Below are experts of layer 6 (counted from 0) of a mixture-of-experts language model. Rows are named router (the router's row for the expert) and show model dimensions 128-191. Each number is 128 + 24 x the weight over its row's rms, rounded and kept within 0 to 255. Numbers have three digits each.
After each expert's rows: a language model's description of what the expert responds to; "gets" lists some tokens that make up at least twice as much of what it gets as of all text. This comes from a sample of Wikipedia text that the model never trained on. Tokens count by the router's weight.

# expert 19
router:129148133112125088169143107155135151147110151141116127148155128140122126158123146109138106120114120161076165130103141122154135090145118144102124157179104127141127111122110144118135141149125084
Dates and life spans. Month names, dashes between birth and death years, and first digits of years in lists and tables, e.g. 1922–2011, September 1950.
gets: " | ", ", ", "–", "| ", "1", "2"

# expert 12
router:083154116072113104100157076138138162157102139151139125160167077120135143166155133078143130133140133156110169124128163144123130104132139126124080148177128134115054077085144122138128159099136113
Table numbers. Numeric cells in sports league tables and statistics tables, such as goals, points and scores between pipes, like 54, 24, 4–0.
gets: "0", "3", "2", "1", "4", "6"

# expert 10
router:130174107126120123103162092137182150109103146136139142159115104122160162138094147085124120127129132132088149151107125126153149094160121151114140172131091127088125130142102126139133126143172122
Table and infobox separators. Pipe cells, semicolons, section headings and infobox labels in structured Wikipedia markup, e.g. Date |, ==See also==, (born, (age.
gets: " | ", "\n\n", " |", "; ", " (", " in"

# expert 3
router:141126118082115098103137062153153134145110117141150131166168106110140164135124094128146132131118075171119099138124129121120127102160115099103104137098114095124089064100122150183142146135125126
Quantity lead-ins. Prepositions, articles and separators just before numbers or quantities in reviews and sales figures, such as over, out of, a, more than.
gets: ",", " ", ":", " | ", "/", "-"

# expert 8
router:128180101092104111102149113124187123162124146124130152150170112170108165122122131093141139090140152096121154139086136142107133099112092118166099153147080102104128140116103147132123142150150099
LaTeX and list markup. LaTeX backslashes and braces in math formulas, line breaks in bulleted lists, and infobox field starts like - License data or Area.
gets: "\n", "\\", " \\", " $", "$", "mon"

# expert 22
router:114153115089135136145152104137171119136080145156146145114155117146098172129112125128143163110162109171097125121117185144126113111142102148107057162148073148111084109126110118110154114158125127
Numbers in stats tables. Digits, decimal points and plus signs inside numeric tables and formulas: vote percentages, goal differences, chemical identifiers, measurements like 32 ft 0 in.
gets: ".", "1", " | ", "0", "2", "3"

# expert 17
router:088151126116123109139142094097118159141078145157084111173162140137133163141130123111099103134085137104097151130158142124139123119160107161137102132115119128085115131121113140156124106126178114
Headings, quotes, sentence breaks. Section heading markers like == and ===, closing quotes after speech, periods and paragraph breaks, and table cell separators.
gets: ".", "\n\n", "\"", "==", ")", "==="

# expert 4
router:094136123121120123127129098121124182146075126136164150160149138119160139142139137108113111127098140162106182123124146091175099146191129145136101126137093115152120099114176116140153128106130106
Line and sentence starts. Line breaks, sentence-final periods and first capital pieces of new lines or sentences in biographies, e.g. The, When, After, I-rene.
gets: "\n\n", "\n", ".", "=", " The", "The"

# expert 28
router:139164111113102147144129117116142122165117117149155129104147073126128133116141110094127119135110123139122133142162192145114096134131151096101105116157056132133116108115109140135140124118104111
Years and word-initial pieces. Year digits after dashes or bars in lists, plus short pieces after initial capitals such as P-ol-ice, Ch-ap-man, V-or-wärts.
gets: "2", "1", "| ", "–", "ol", "- "

# expert 7
router:123133117117107084120150091113130151156082143157115146152157097143154123142171125113135118108096140148124178142118113110129172124179111142109080135140110161118111147095160118127112143170139094
Commas before place parts. Commas and parenthesis or bar pieces followed by a capital letter, as in town, state pairs and name, title lists: Lowestoft, Suffolk; Buffalo, New.
gets: ",", " (", " |", "a,", "),", "s,"

# expert 2
router:096147140097110120132155107131186146121076112138122135126158112168141142164099101126100142107147137067107134178119159120115101114141109160093132111161102145149112125112134099126119103116140136
Abbreviations and sentence ends. Abbreviation letters and sentence-final periods, such as U. in U.S. and B. in B.A., plus research and development nouns and figures.
gets: " (", ".", " U.", "===", "S", "E"